config.yaml
experts_per_token: 1
d_shared_expert: 128
balance_loss: 0.00288
balance_bias: false
vocab_size: 8192
norm: "layernorm"
optimizer: "soap_variant"
learning_rate: 0.00581
beta2: 0.99
max_seq_len: 512
max_steps: 5469
Below are experts of layer 2 (counted from 0) of a mixture-of-experts language model. Rows are named router (the router's row for the expert), gate (a neuron's input weights, with its number), up (a neuron's input weights, with its number) and show model dimensions 0-159. Each number is 500 + 40 x the weight over its row's rms, rounded and kept within 0 to 999. Numbers have three digits each.
Before each expert's rows: a language model's description of what the expert responds to. This comes from a sample of Wikipedia text that the model never trained on.

# expert 1
Description: Table cell separators. Pipe separators, semicolons and colons between entries in tables and lists, also team or person names like Green, People, GER.
router:495507502526487544430519553530475500523532464496511473516530455465460498540546498483495464458436425525514530467484485546479549387550471512449452499505545504512500469486445536539435607544532536452550444562521481539533523480535536551513500487524593474478507484539442523442408534560529495519426531438446550560486515504510540557441538478478505577472497507483479534492573514459471451501455464497527541572471470537480519457442556430447497474492486472522516488460496578469469497575559466
gate0:539578506474527480509468580507517481460482560421497462399483437542435547450592475485481557513499466501448503460457457477456544516522499481445432441508520541492515515546491494572500506558535493609431481540506500507496565467533497489480543508506500520588501531491453521485531466496483558503432504404443460459500538492483498519519469540461548500515495440499495531522542562548523449503511580494569549466471482422577478477544492491519423553517520483483485486487574502482476493551474444
up0:507634518509507460475414531500488517512525477452479412486537476497452507490543479470481497469474528513505525438445453527487567517462473499408461504477487513559518466557487483477570522511573504580431524518542465490510521461557496543500469460452505518523486538464519556490526477523415541513408534406507477483448548527465549515501501455487531546525528453536473524466520539544506447516515545455533554466493469430558504473530514507547409598497559511523537501472541553475476423521492450
gate1:526496501496464455540408435446514499512495482457529449435498476460464537570433492519507534550523531563546493498523467492537445485473571570480559446526483514535591500535447473491458531529551480477456533504501512469481467533429559557456557438549549542491461522528567545497450508552495528498493500545455520507441509484512567509500509533449506553474545530515536460505465557475518551476449471438461505503578503456547494459428519546544508487464548499465430473388449518444521550497527435
up1:472535560534461525429427493445503472446516458469550492510452441455443506489435556448397528535472445485477442452520515467547504512463532563498523484546501503403509525540485564469538555522487534451537535536524532463437433588502576560456460448624466559483490506485552481494424545472500507477503496538463558507484479491505494535530489510480486515474512514518505475543494511468536512518463577433539510501472558540454509538486538497537518480453491522509450467401506574480496544496533473
gate2:516500558530515497426499524459526456463493501445539514512452555513466493501519467476476481526508487545515518393459473474481505451483493502479433462544601403445535558483468536545544469563523496494494489462442480475489470499563568567498465471546479476572448498522528475430459524491538482530470580519502534537518537552510556558481503520501624502470410511543511410537434520476553511513485543493547519486469514543477554438476494480500465474492491517527400455419521496530565504469495497
up2:470555547525540496516552429423501550496421508485506494426516542523510482566421468481562572519468490542492478462507597445528485538506535537476525485476519500502550520487495473517438476519523482569553478471456545517565519512517515484470514491461507512460470513461465519618463513528484504497462466560496451524518450540499486466516460500497476462458448429487467530468533509565573514552580539551480503377554451441553465498572450470515504530456498465431505512570470517521533555501449475
gate3:568521555478529417460555517538467507474529428464523439442542516482460475554515506517476499499478464503544501443474503488527508463512488566499464509476569481485546472497474520516506444536467510535493489502512518533475582463474504420452507512468513448487500484496455383540441487524511483504561488489469499460421501488558596514452470604509552495548524534576397507497519522464466566496496486519541539517524403531474508448555518477527503524527480559513440517474565529532522525481543376
up3:444492462536481571536482494465532499528465604513508587553460478511536505426516501468505493497510523495457483547542530466470491498447502469504552494510484534471449535504521501501458551496503480480505494486451512465512444536494541545518479489540434529554513524535554604458535497449508519467432506498525518564627527515438416476542520405496458513437512501429579485538472472531509439495528505490478504483479595488533480549449453512502468428479506446496531461506447464470504507501469640
gate4:498462478456566512475519450471515514517506460492493525487538492485439527550491453481548528546499447537481549514496495479468524480446450485493440518530591405465563546495485527505519488632471499510504455458446460505547497489491540562450523497509559546509393458487514534596471530476483544493526547509461509498501434475581520527453479475470542420558470440548560511582451474501487492485574510474551492501498475440442499502545493594563498458528458502505527478418494501518503521494419491
up4:504500528500481502528422476476507492437568544455484495557471492505585531451493525430456464473473510511516445542580380532472429489553468475481529456516433530496528482471471473485492488465489547516491560612493561549552524513531514550469511512514454444481576483518463457480485500548520543553495481535552503569444510515414511489550503508562515530477532560472512487464429494515458476505418457484520476521441502583479494512402500457477553507566589465537457495502519482469481544498524523
gate5:558491463480476468524454458451608455509508467492528497503532484488550533457539487407545444526527483511437463484509469480524484486478457479547550486516448480442546527478532494522454473545572513535410539461476455434491518554520490546476548498450527468555535507525455435546503434538525556540495545549541463402445508513488444465510584482541451504503489487436505448513534459459539504514439556482468517484539485424493460539492495542492488484480565486452420544457564473506568577544512529
up5:561498518500470501481503489480576486534534447456540502511553508419561479479511493390561529509486417501461474451502414543507516479558441535570518485493509492448494483473480556516428540548518484524463502479496455486499513561499569554446498538478498421521540522513451440508441513563537494547467605496531461424486555463495482534476539527541478492505469533478457509490576388466543501482445445555492527510544438496535499493523541528512495485433535511501464549470521519429533499587463487
gate6:570481418486556468552478473466515511444491581471425570447516466466515501547457483496530444453549538501473500474536485415515503524466497516462483447544530537476461519447447486550558459485467444540551586489513499517519527496479473474502590513525511572549538442509478515542555480504438500494554503489434567508438498524487419430501461511429471446515538487516462465513550561527520518428486485451516482488525550473536465561542494538538490484477572491471476584502402463546527532519479495
up6:475499504492485439489505488558495513519497567538585517553527630494500519559427470515465481509461490504538500448489508558517465436519457466487543547495528504491511488585495482462494454456535531562511533456420539528451424426545523492468436454480481544478515516498516452492506564437543434522480587530514536498508495511486508557538494495563540468464455480485487549482529474564425553540526497487499532504521490556469517440437406467477494547533387460444468443530546517476486484471498553
gate7:498453548540589478493503494495510532444464471544535549541485510446546427479557456526469537489430486518497525560501572412480550547486526504566528418501427477535477481571480530490512508515454461471441478513477511489505530563518436493513589483505497532458452539524480504536513535414473532452554445536554450449581503539537536486479517477515474517457466498448495443491503488568559542497481495440526446507410468470461454525543477522563540492493550491478507481501537462545503566412506572
up7:527506484485498499456464502498517489509592474529488421488565579476528478514513513478470507459534474515562444481505554488527470495567437460493584581482518544504521486434512540406470443519474518468465499553499470471408494511420531479482462530520492460467571574512454489516504451441505506499467492535477460505458542488497486542484531529548500546537465579549496524487530535479406571419457491570463480493512502515520517481492475501449465576524543538477504517451539469409536522466573397
gate8:471499529510539467486438449478516455483457468436491411558496445511511572432546467479527529565457498502584513490479460437486563479497525455477459447523535526528501526496550505536524536517576523553502498494423456451480428449616485550498506432506559500574534485476510516531469514539463535488499509473472499548508500529489502525557442484403553443526474457568526513497409548509549462487445549472571478563544499470493530518474461512538515430534439482528481495527470550463477476545463464
up8:495482517511514499436519408505481533525523479469531503523502462493482487470626472530522505441440493458539500515419478445497612460484472499500479504519518527485450509508491566586564524520476485516508430505432515503473536466581450454523472474537467498490580566509409439495505500469531487497478532489569579569529563508420485506539401529426467492515460490488442433498496533487557511493489528498552467554484450549494514453519511517522512442508475512598522539533528470527438500527519499
gate9:507515514480576468510500476507507490519459499405519455527458438558440535544449502507451534509468512517493469407510494428473489506473499559494457521512604488545505484496494526481474511459532540516484482518535474499500511538442558546515526493550509490490443504444560469569454555523469555507429510509519464518501504524520560568489529527512506457569480428500536480550362456483533482446532561466525508464485505500457457455473492576605456505507521534526432467442514602442544473478538540
up9:497500484506523476487534511505433513503481532482478495519430533523456496472509481547529490518483500499546460492453452512445549583549486554484444555559520512553468477432505564461530525506552574483509453458484386542518507445486596494475538506507468458451484474485465479562485554596502540564423494501459489400517514445513603514435495512506499526481547491570492483524477544485504461529456521442549502469394506550498437513473523538576426474502487530554485496495496546503510452564481463
gate10:508573535495529423467420489521520512495440577438486544504517581524522501473514467461499480525427434527512531485529614440543515487526461529517490514447508467495585520571434504502513515502502506543456489469473545521466510494477488524424533483456478509553509531469519435539495488478448567454496513535441488574550517589501486529544502517487465481552419487478475479498536427494507540571533491507502512470563469401492491534521491519508521476404529495481436551435504452485561520422553477
up10:492392527565474593533521474532505486541551481585551453534505401498525476538515523431518504428550577479480452554504454537528460509498473434502526502534485481446457505503523459467522444488527526488470504485532496474526422506572505487530477528478550568425522510544476469423517467452592497548522541488510460452472474453425471489496579502491539512435520516482505476462505531567486480509425510529461474512453540589469463508432551450490521530562553477503482494585496482483491514509491476
gate11:462491430490463421490511434479555493460537460493490512506529419518469478561497478431496559517496493482556439465503565572529504499479484428475452474544455513533517523519511521517561532519560466495392468550471493504453534490575420559509495466452441532492473506477518521571486425588520474567464533438548494474522520517524515493488590499484487523476562502505533494491455462512470533401506517562459515468510453462509577469532487492538522531540527465513505546451581490553516478491429430
up11:591497533484573531520485552527483431505441560554477480492485567516492518455458513506482402542553526528491538520521419390509469534537488548561563535487579514479535471468465491483495448520459569469569495433493523470520483572471534462491504494512533483530498442507437445487492542435514535478582536583483504557490497473474507493545470537520540463549480511536446467510530507463457482553451486513516478487512559532529434549396485503459449493535510534446443481474414536483500539478497515
gate12:520451470536438462500501540443439521518511582482498466434449471533478541517540487519450502486513463509424504572528504521496527491477544508463449506482590500428503496515535474599537505588502538555558490458513531500552546418575514499465551515428517532511508497440525476450509433383469524515456532492466516503457507547579445503563482512479466501365498572484478490573498495474574445465479497452539482513543514489523527525490495495461513511452492506509531542565470519472477495469523464
up12:515441521527432496465545519583532476585499537550523536496483543508575522537458464527547382515469442481505439477469503523504526475526488506551570551525480471534531491487544488438540536534540492520471569478531462498535505471501496450503419460503478491500422502492482505443498560545532447468458507532531444536476482469539426531423503536588515502559475508482439471414506465533543508548540522510459544451542441472470635492529486461524466471558466457497487471555482496482546494526497454
gate13:519541464470494518501492498444467472484474433502512423471503513432576604562509527506491562528526468551501526517542478446501455494546586482428477496518452476531484547504532494532490558468537446499413443567523506459442506493497501532506544446535475466526492494563523511530449526496461524519472497585510443522533507460481505442490559533389487518471496508498587482432454494505553574439437509542489468507489445480474527538476529581511448483500479494524507417503455526534496598520491422
up13:481518435468511531528565567536497549476453566493436508539460530638476442508447502541492515535558515493486539529480516527538468509449452447532506490462453523497600475432450511511540478427488586448550515439495500460552503565533489498506460575479483519461520512416478526530545516467504479498510469428541546527466489479531491509516509462574481496550505440470448492547505516513460480486516435472469498544489600491513494489460484480453524511467434509481525491567537541445486422506451588

# expert 2
Description: Capitalized place/title words. Capitalized words starting names of places, institutions and titles, such as San, South, President, University, plus section headings like History.
router:529496537554461551518566500505498492486475559529550537568550421527464493562536487482446500502496458498469532502492453545477585446540482429528492509478456536454546452586432497525455512550561490478540444522509445542550570484499445552520499478556495520512516446532456500449494498511527443522454485442533564547526501514462446542480462488509439545487440464511494469464539544511413558593479439539451486487484515518514425504454501464397459435532471487498511507529491465511472534508594521
gate0:542450496414551519512523488418454437521492492394594540440503457414608553509458516481487615471542478531474440533557492450531498475505500509541466529492513527502485503440548480506500521547456505519419467485490545492526579535520553529455492494541537474515500496475498491528416453485540488505488472501504483447472471512459522418526464536481530461563508573529480506516465430513505526485506478562470528453540470418499503532524524555558491519495493528498445469484511563533583479436516512
up0:446606485501512482535485495540525588478484484570458438556533505516430494439520449548494461602495605481570536511486486472547562541441519461529494452479533427520507527532510484523528520430589482509526473489429479432533463451514479461531546574465532532526458490499483441465506499501467512441478564511501548548464508526521483518489563468454462490428533469534521485465493528486514504496438464481482490592457475492486509497512496493446482465549601509542515457497398475454495502529495479
gate1:490501531551500494598470504500536475509572463473511461390528545434573495588479507523532457553474559532471506491466449471477526448474422489538530531481561518415548436427471543451499464475522514493523490443470517500521469431513523467524452485454538532511474502527545470443462497509562539465566541462466521505414449479566586515517512532547481491486497498503533548476451413564451576525518493456476515495564494469468464483520454532453524488581470518520489527549551496522559492521499519
up1:563421505458503480450501530408454519456552481508568506534506507528486564422464548548489551472490469465452508512516509515514491547574560489460499537555478537480463515515518486525478537483443526522467527488574480503458521553471422553478462492482494463516553519480469525545531528457447481519431506511522465481566509545406380465489429528427458520543484528526554489544533588450527442502500567509503453412515497544571513518527513461513469519467523513450555445453486549504466531455462504
gate2:582495471477444456542490514497527474439476520488489482517515435556479437537422432496492559531548430489435433492549517480499507487476488484532471518511515462475553540456543522479451409541555534504569472506489543480504465472536482514448548488522478522548438476554504439495520546515470496537490536498488452465526425469479448556404468525532483525484592547541545448592468502516501513443459454535520491479528477451480524464479487534600562476552432531532523574535442534479563480543504498
up2:488541538547626481455500449477456516576510512535513557462484436577472458539468581415504488519533454536503501514482529432536463456369500539499483479552469461475492513458461492470474498547518519451501531503493503472460430518465510538528527499583405468435462525491475536554539530442538499496523503551514456525562506530444521520483473493524502520487514484425485503548499476498533470520524440490504591482480505528430522487440464526465476553521533474478498511530496464569445578594478494
gate3:533522586470469551531481526537520492445425469525489488534543426484411478502543486446535506466487470498518507454508514562486530569491558445477451470490483527469523603521436516498514500499565501550427504499500514533520517492467370542521497492499429499550455520451502515516513448468498559404562533484478553491582472517464526528516474527472529602514500537555497522496549550542544529467471510458521449487477498518403496525520461488499496513528435528428464533507465425498471511507407486
up3:546455535489512510468479524465488489491529508526474470581581530511495449489547471471547417474469448541588548483539571562527599552536524486500446521508465526440548544530409471538549509487537460551422418548496451500511450493445463474450505428515459522563516496495522498553492453466465555442491473465476491468572482537496534523520427517449546562489470517470541567506532526558492528454500455483538503454518507497453467546447519522512498534490404517494457517486491414492472502451546497
gate4:587507488495457541508472491439514487535463447403505507471562491512515493515472462455434511488550516569464533478489542457501489522463490496493457508460505487460486610507548525446526515460482537532550524525481546481497499464529511527544482493473458524525558535465545481500425484391530568444487535518508455530413533460488513542600546502508485497433552501523519491415507460550492531531504591463442490469542459444459512488532492503536610495451526556530503562407505445518528529491455480
up4:505442463522526498486511438516577544539535505446497499521555552496510498496478555502520563501442492477474451479504480459507511448494523433456497550493467494501521546484475433499506473461543538559507625526507561512543467506466495522512563489499441482561611551406486465531539534555514452476525503523552549506533581429464478519536462523540413527471485440443477600485578480487485530567464496496459491415511468497531500504524495424447460503496510472456450522448472482475534556454470515
gate5:520500469425487450468523494502536491477468508462485526441532470566569546472463482522484508559572520473495488454477411541449498571512559547489455516483498506527545555467487430444457454487492530483496520537485425448508506492462476486518493516517517425479465525523562412499551493485518467467543494516518446491451577511408562498483455494529455482516505503533468554489481481544432546488470481467528499475431438479572583525528499599469529526501474458503413520470528551530534596560507577
up5:481501490437484484450532490531492540554523474486467520519537530511515409531480501480533544482471522420524405450510526477547406519562574523508520530562484506471449526519491503490517512478476499405496514522531574474471456514494460503461506491538358444478519564465487541511379473478460541493465550529505501508532495458537486449478491536497579504561468587443500515533514577444540473438543544469477485442529509492515502551554475507574499530512552497502476471487468422581519487485498495
gate6:520486459436545494494494581546617461421448465402528484438495502435568480448424517477507508542481488457515493461510457498464513518493469504526431465501522494507535481546496498497531461444475470534520507518491549456502486556546525447457550472448538471561416476497541525545501514494435515516552507511472465524487474495609498459516551557499521476500503482546485471506413482503487531421450537496509494498501477532525559521563501563560504494535486528552408466429497524441602562496480490
up6:527521519548513543519471582558521494467503483484499500488450501426434478463468491510535518501454574456494551459500417483474554510529509433631502504445485553513521462587494486538441481481471499508538518498534437530522458561546502462570541528408531513490506482464429568502589477520467438570546509469436521516498471438585479529487557525542528507465480490545433481486469500486453526534426532524500479517435524436536471482494553428461515464535559506518483502447455516500503516521540513
gate7:556445421531576484508512517472541554506528504479508489441493466550540505501455453534556551513513534517461503491461535397480509514529493452497477467495522475517600546456491431563376400537477513546497527494453504431452488466422502496478541468451484478483445469449539451525480524502473506552474503468528490523505483546505540551509505445509458480442546510521531507546516496543445502563481458528512524501459442497587484452467453517505501511600586509423519512476503484507519548554585513
up7:378572514479512518516531530436462472492530484459482477558483492472480505484575484470509438486483526505480582556544494516519491515432477515453527536532468500454425505516528485501564530459528552512492431455514534512568463479475542464606483482575518535519554526619483501402496472594518522485488463600458540585491494515455486505501532515444525515504493431427502512465515474511551426500515544524457549499544497493427479574481519482499490467485476500526492522507471511446466462448479492
gate8:459490488511455521547464531482490481512540505433481487546492390499556532432466553534497497468528471539457425528588492387516467525509529552494486497518484473510481578480574528520536453429481477459448468466543531491552516470503539466509518451482468442616488472568516413491445491532502500471497477529548528574544559529525561506523489524492516515564487435498571521598518481423473511495492483459507468536512520527512570510537494485498447501507534513454501508421456529453517514419460467
up8:515509466466563444561470428527471544560504491505486401477572557486551504511489507546505482402507486534525472440535543536440477486481479458477520512505559525526488535498484486504459471494450483512486503525481529487546548485462493524529462490385455491487488475500529451469493548523539527510437526511500492536515522458448521549426573516476466498531539522602522541499497463520445502510539417490507472457530436511541492424502450590629497581460487573506530566493471510428485491516493447
gate9:453439476494608537547394510513556481536467527520581502469546479620537482463482581483510533480488431517542440429436530480518468482423523436556525510484451501461597460567511538516447529525511470498521509456442482467454514558519429493417522493538568471508488474511491479549543534469513502500515502514460515520481542553477454480538518475482456493503521528504524498523448493445452532521484479557478495478479565524518519515460451479505465557533474554487502471444476516417597517528504502
up9:480522482470448556514553504539520447539524447425418517512431571454518486453516499437509535445539510488457512499558509505441505572511458553451427439513516470488402515402540491487554523515472493416416438437508558502500516546515455494611518534494492554506536525477478474518506467533486510492492475562485448552530459524522444566474519466502508545494509462535479593528546501482529528471450553434512512474451485494445497497543558488489532499479566491498497479543535512548470538555436526
gate10:527506524466424529510437454484564479543500517552629558528518552446575520521460516483455526501577509528491495474506472502570482540469429473428498543448469491467524506521492436453491427512562487513495523453490411480476537528512531521470570522472550492572478501518497508468433488516566448509495530457479497431509511512438547497572425516562500396447481507506488487461523512506529529546503502516457526494479418547569461546479514492514452546481461488469515514498517498532521626487508473
up10:454485463533555537458564485452452542448472496445394501496445478533454505510477488552543466477474461460490444484562519489439503481501564512533511492605536476498473503528534564548524574520457522509511518552537592509513500547512564493514438466513436545421540499506516469538554537487496523510495468517503510541537487544507388536450555497436464593522504470474507442533509461509495418502552503483484524496538576501401495439506486475475523483458577499517479461519488469445476488547496569
gate11:473562510509464455518492549513510436464458491443496464569464482523443466469558508426560465468549407479582460437531481512476558509519540494483569482533476492486563522495485484428510575468511535545482467490489497467512460552522484568485514428464469442554504459487523491543393564494472549478573532479486556520555428523480529432557505594431569486459527504453521505503490494456504496495481544516498499492509483432423505565522476558538479498516540564495471503478507412524526478497489460
up11:457459487482562501445490457457534531513546504529506498403575513464518496496432460504368539528491521498429455533494531476590506545486377553503437509494564481417450497490501505523571484553448470485511516481504525480480520513501548463491498491546487499463489504508535455451476443504479564469478512584492472444504516557493529554491503444538510514567477545580505462527563500535520516506573479495531494479525542508604560495479451500516526561507454465482485454482447539441525488425474483
gate12:491579493422414474473405514583510487483509472550469458493533445472420488504537520429511510541460417532501502521567460500542450505472440531457405505505525536517524513475461527489469524532553507541498483486490451485486576539460489495533516420432515500537490529542504471504513460550448529531516511552531503440537417606536468490392491469503488523548490534587581467473428506477548483469518437538515470515543497455498517486488537490515469511477529489497490537541566508583489481497526525
up12:414506501518506450456550511489586521490510510470486583413564473549607435557510492518501469521495559491473419574486462478556539468530488509513543476496482441499505472510484482492496468537586513556509493492541538476526443464557517469476516465481496493419443510490530471522532518512495522469601434475548475383435502486482482467469474495567467514479514533458517567511525540496442427551490529456522550518528480499526538487506452502529493541577489488533503452515449501480492456557420573
gate13:527507515510607500476511434425550501480413508520474558551504440455535498543528469538552525516487475578430494505528520485498522429459492511465550470566469449488559567477456465536461489529597495532513527527493483529443431494512440517461475513594529479591464465520472488548446541512526533513495555509477603551525492521553528499489510477452484491497525501528498490547518526453486503551428513461500536517443547474476526531477465465435464441492511448480472565457452426564523489488472431
up13:436537449452499452597580487530515522525596512463446504460529495432516527496608483472474577531453506485471526525526516457522496537540398518461550497562527527551421417514531513486538501513478478465471509499516508454499522490528518523527419516493488541458546494485491540489492414600468458520500510535487514505456581527433452564481528530489472506512542460517475492431492503414457576516479470568432461512584510491478518483473474561492502477437519508505525501528524466556490508509453476

# expert 4
Description: Pronouns and as. Subject pronouns, was, which, where, and especially as after verbs like described or in as well as, e.g. he, it, they.
router:484505401462598532482476448503502471483490496534471504506457574504498505482574530486516569504490483478563522521501507490517527485463507463484455462607527529436445530581509455535502511537477475452472533476536565455500520531463503561541539557505490455461564504487462475507489459420538454532496500518550524467463478515449561459435507503522485500536572475542454461445499449566529546459444540519571369523466489431549456510534504504423495450490524496534566489443523537522520511447474459
gate0:473493537454525461489531465490497391565506540509447591554492496507553550523445506470523509504485433523493431494582459548453493453485547573473474507540560484515506544510483420482469562545498482518502528469543445560513501476499555485479529518547495567578511387460487509488472474574502476513456520438392541447529441475516477517475464515543429415484575511484567509477521513461528503494501543483520533483579467527500557500486472546554453490510487446521468475520514470508454500507429483
up0:491456510472514460523480457504468429515557500516455518505478459526542502562462522495545524571448521507513445497560494500487562534528511555477399508557589497520506485498477436492460500463467469439506529485561469475490493501524438539502513572597495464523535496496522583484547441496510470492486494486425421431461456445487485440481508577533493433489561511539539506461529537408466482441539550476615494511530494449527548472545448502497461519563514481587533487491470521478461492469428503
gate1:533569531479540475531479516458454441556479509518537617525451570524531486520509561507482429522510522468586476480511425539472509406419545476490507400485425506546543503534529495483492543503425406527557567487525489490469470526482453518528480515453483478537484506535500497474551458429466501467552474536471477451492454443533486435514499524517520509549568488499439477509529570517520533515538560427492458561517421477465457482532521488540480521423540511472491496502519550521499461499481572
up1:551525505503497521500551422564560471463412544470515549501515518488436480457459474518568605441567561476481530556446549404496495443458492526522561533467486551458500496528512508512497473522543553502464505554479502548522542446549507448458477490523443515500551507475449483557446449532597456486514409422518605508485549451518498554482479449558433533494493511472439501564514529486467501529461496476463525523547533484476467529483519462523456458502504477429504489535489512511467493481472434
gate2:552471502526542442508498472544555503539515473502531426499551492552524587519524511509491504472517479572514536488478464470468493506521523475533508615502455502543463469437524478438515521498574530535480511519447492524511429435606479515461523427465528559488534468540527512533501454478481465491545520495447480540451520504453452519516582460445440561472453449496549506523414488411558514593539429476476485491589516463400505509472492500516528501495499561465449512509541449524496523457456490
up2:610506518476485501506475558470519470443484421406505432482513490511442395452492549559517523465481460510466505498513561463477504528478556498493516471533427415560468471488470552438527501502451476541454470518534506490557504519490516473589535470507526519491527580567504521551494483445415507522509524460473495474534484440479521468585563501444483539523477524408544438463500487497492507505553506460513494486498572536476533568539468486500537544579592482476509483501551455513464514443459506
gate3:482498504396516507492443491559488398432456542500510506510490542547443488471510494540633520523494430515500493507449531521525561450463493496522470443493502522546417487554523500522480522579485539508450569510512525465498570521504490500539525504505465494475516443480519469517506458519419486474555474511556535437549608509492573505489440509416478402513517485441496481528470564532503487555445527482525469536515490450498504516512525536539471462551534483496509501444563464491412419462508499
up3:456446480575496454530554473462513568493500490566486483495507489478525556595531467472443496498446564533517525555511484507497434523494511423433516532499522489534557481464449504469543483466445429533564443437404495571517448438519517469491461506521549496467473532468489526533464517531600545523475484501465465602519448455477418525509523505512488565507498462550494534420478509498483482498548476498497511457437551555490534521487493540488559504461453476500528526488451535459530589472537589
gate4:551464409516543512451559511465546475494502479500523494516452463498520448544474492455486499419540506425548522504530566485580527527508506565488481468590527512442485516479447463503474521481491491488489523558532541547514470547572535514440549534572518499429526486557456485509557509455534473492565419413483483451467499529447526463585535511526493515536418468520516498494449395522500523434466512487574453453410509496572461581515482479496537524546479493471497511517452530477484473504533466
up4:470460553548462447621477525512516558477563523561478462479545516545488526452531562520545450568458489582529502544428521579534508454572539459533472515423469479579500486501491469461540468458509533526517518486488477430516483457445413499532441514454521447494497542439526525496497506511471501475486517585551475537478479512503462495454451472468506496484517525451484490451575624474437480476526443465457481498486547542470505446522512506470483496433506497609486498476564486504520522486494522
gate5:449529492498486554528469560476501488490516497506550548524444510530458551498552598516573541442516484419510458455491464494493426497415513447532529451557524547502479598534501402519480498493507504489504555466532486438481433518480528539473516474580404454504538528552500473508458499474456499455532412550524561432561455470549589511439455566469495513432481490455483518505551541510488458517458543485544462498527416479551505495509487507474511491472471534523518454482480519570540472468503512
up5:545416505517465447496554450500483475522558477468449491465543456461567479519461436469430430518465517550474508513509526525501576488597475598447483540454487467482533447446514604477555548509508531510529487571476495504539527514541465466470473500404577524506478467482504518468517539547564481564444581459456487544478539560501410488557539460533509472534510505497521454516510481448503545484518478510441551483464583539457493477443499453543470497555502497468478513536476493473505511576507482
gate6:526460515559468504482508539533534478526497476467502570477512553469547528474575501489509530525505483420544564471458478488483508529497491509594491499395557500546518535569514538495486483453480479508493479507485466420502466529448516427598424440490516496513473523455495534478500500510467479489437542493531551521441548487526548451499481494570535541503575431470496458460471516441434524444474466556457464553557501509555396436474560458475547503419543525471528498443548510503563494512479563
up6:433529489461526523437521475520524489598457495470516486510500471495470586489451496495514549481499504532490525446519508445453488476478520470434580512618516513514517548432497459525555567473578471446549473505537571484497484437494570526518468493488509442493517498560482478502373507522588491461570456512494513449539443498457535488498439537536491497529501483558476514540561430541506521515482528540524515483518496463553601549526443504503500441520463473472454424494440494523501492522456434
gate7:493500463449585473547488440512514479460470517459528429547493531489490492486508504492575515565544546473598494513550412517447499479530597405541546474496491477485447427505549428545443491461506524527457475551500536547416516494578489512580457518579444535525463521469488500565468428491487483435497485455491470514457524509521460406451480536452486527516564520554526502421468476527532556521520531534467533479523476511541494486509488521539551472531475455486495467593478487506468512489515488
up7:510529510473566493481518516514519525455461584501555468515476527548487442508534475492520453563501504491567492454522446520501558554545574456546481428492526492472497539507496461506461437452510531539428510506413534479501542458530489483501463492561440531514467507461530491626549379474431507408441510503497460509398549441540453449464514510459512548484507506482564513484482488507534533546533516473496509509529455508518516436538483488524604541487410515506483443559507501476510528466462502
gate8:512573503477535499475495470418452465521540477549502514483438512476492575609547485469456491489493538556550466548564545472533487464453460464503469484547492585447489487556498496542486445478491492483474481572572456501493457513425496480493590516555482471564507497479489493465537452474457472543524511512456440518526490501465527496506529559514522530547481535613487496474492543543529529454556590420538469492505470439476544441520404485471436515435510541432491560483504526480504526471502445
up8:552441557544501592513511508572497575461462496501528450538534471484477498452505464463515542486544431436473548486513499499504458534554525505501505496447488482503469430450495534477501530524485460532464491494400549495502591450502491523453477517444495523436443520527492494531495476529508566497530524516548501506483560511556485556437516421445472520435511534389507541548514432486485515509464401535482523517487519493533470587453596505529510508576484473531495484510496444516441510489385510
gate9:597472511479540474467454493450499487517463488457471493486511462458580566477482434491454508546541473497410431479482518521506446448538574451511460473450549575542591552525604590507513440520460522469443505550479434451519472588520539466459469472455497483511518429479498513536450481529558495484484458498558528502456605530531549510550478515508526518478561494500440539503468482497487478497530510559514521494525464496491489438490424522499591517540547502467502495490496565489503543481456514
up9:429506520557445515605538527529519441498563490477490579504495531524484449536434540522535432472484535523540492459529468525463608470436483554443550466531452450456472459466483425447513560479539473520524509485469534524490491483524542495521434448511544586525440520526540537467503524520451489480470532470487554505532444533535423454518508498493485489519477513457537469502562536482453495532515506442439510449536534577469509472520516507556419549483448504510484512502508502443551458546612451
gate10:516447422543472443609477489496534495479547497528506458515515542480537526536501456525553448486465549486550482505524570523563437513577482564485416482554508429563501481493448500463528545487499483490467548487443440492534488490434549492447476507523534437439510507507488469573576546519439498520503482505603452561496513497506506485525440493494555449559455463498459473472520478435472527434517424471548503500450586533522454515458459491517509582499521504560493560523533493496565514495445502
up10:494554584474526560396536504513470494507443496479484534477480456519464484460500568476457557519517453515455524502470417486426543467432522444511584517468493583445501516500558480518478467529489534506529459501552552514476509515578443508571505476502465573540494506476502551461415453507556491479517518484410535449529477509497487506464543491513436547437540557502545524529485530558536462577480557510447493487555431467454553490552543511474485421496469484452514427475480497492444475511547476
gate11:557468452455512446491577523480529447531492443519489514516486527524464467509480452437482529544519556552492492445505523526521506477453490517489528562444527515525506419450480463538503460531525542497549554528501499490559444517493447514536545437448490483566527514502500525579434508470464480564536503536403502485478450450548519490495497569473586515468435522480499555529487421486482482460483561540536510431502474467424518505594522526469597518532495488430475514516465433575520457506408545
up11:539455477431532502557568519485533454458437483526486525541484522498470431450512440388494557492507544514476493505529514513517490454435448482525514533440541542494500447515474490572487447551542580499518554544442485518526452510494436484551523469505457531555527508486481539558435498493480460537559500487427484483538475478560536491499483566522568507465449554488480562550498429493453463454475563579555518457487468478489505495565517503488550475542476462470478521511492384544512492523412565
gate12:528470502512500433449489548526487399537535361459530443502547521531463579510447531521497463532451473534557505485484529582506550517525537476545537475591448463466483521472502485445522512489554573536469487466600500517496531479547507502453498484445538464521522498501564463609433522499459502521500493481454519475457498459527491552530584529490502557491452503486487479448490553509588470482487511528464512455511464489474566498536480533467520449561459511474495521492516488488482452442499386
up12:496494508484559488470453550508511410546503398494574447533525533542436545476465515511554507522494439512551519509476509539518567557463537489524549507619447466500406528524519414465477468502552561547482526459626517531440507507548506542547510497478476466492550514512511454562457513512477461524504489454449528441448491472493510520489577503468506564457461453454488470477456548542543486474500494504478471483473483479494473507564504589450540435483484529474527544468496508464458445458501438
gate13:497556507535504534439463476534485434483450491491481534578479486531532574505523480539564534475530516518554433501504482506459500423421504470473408440470527521524518547500509529539519465529461549478517597454508523463508469481492462534498574491530513483500488473479534450476521517510480415482497556497605533498472529498539562486403506528479542528458536376463517474463512505547472463492517519493487496558573388444496433534549546529492535453504552513532512457462468497495458416486504464
up13:524457484508497552528536494496516532471528415473500451423535527461437455500512501462447503524552503504473583489434465509472502545515537498510538588551484502423538484478473487505497462480619470464531433531523480562519507571552544468517485506500502537464510539543468540481495531515601533534557432575413492429502534526510517465482425521547527498512464544577479522555463425469510471527540527524492506450510512497499536417430479434474502482523405484415519500485467507516532530457514494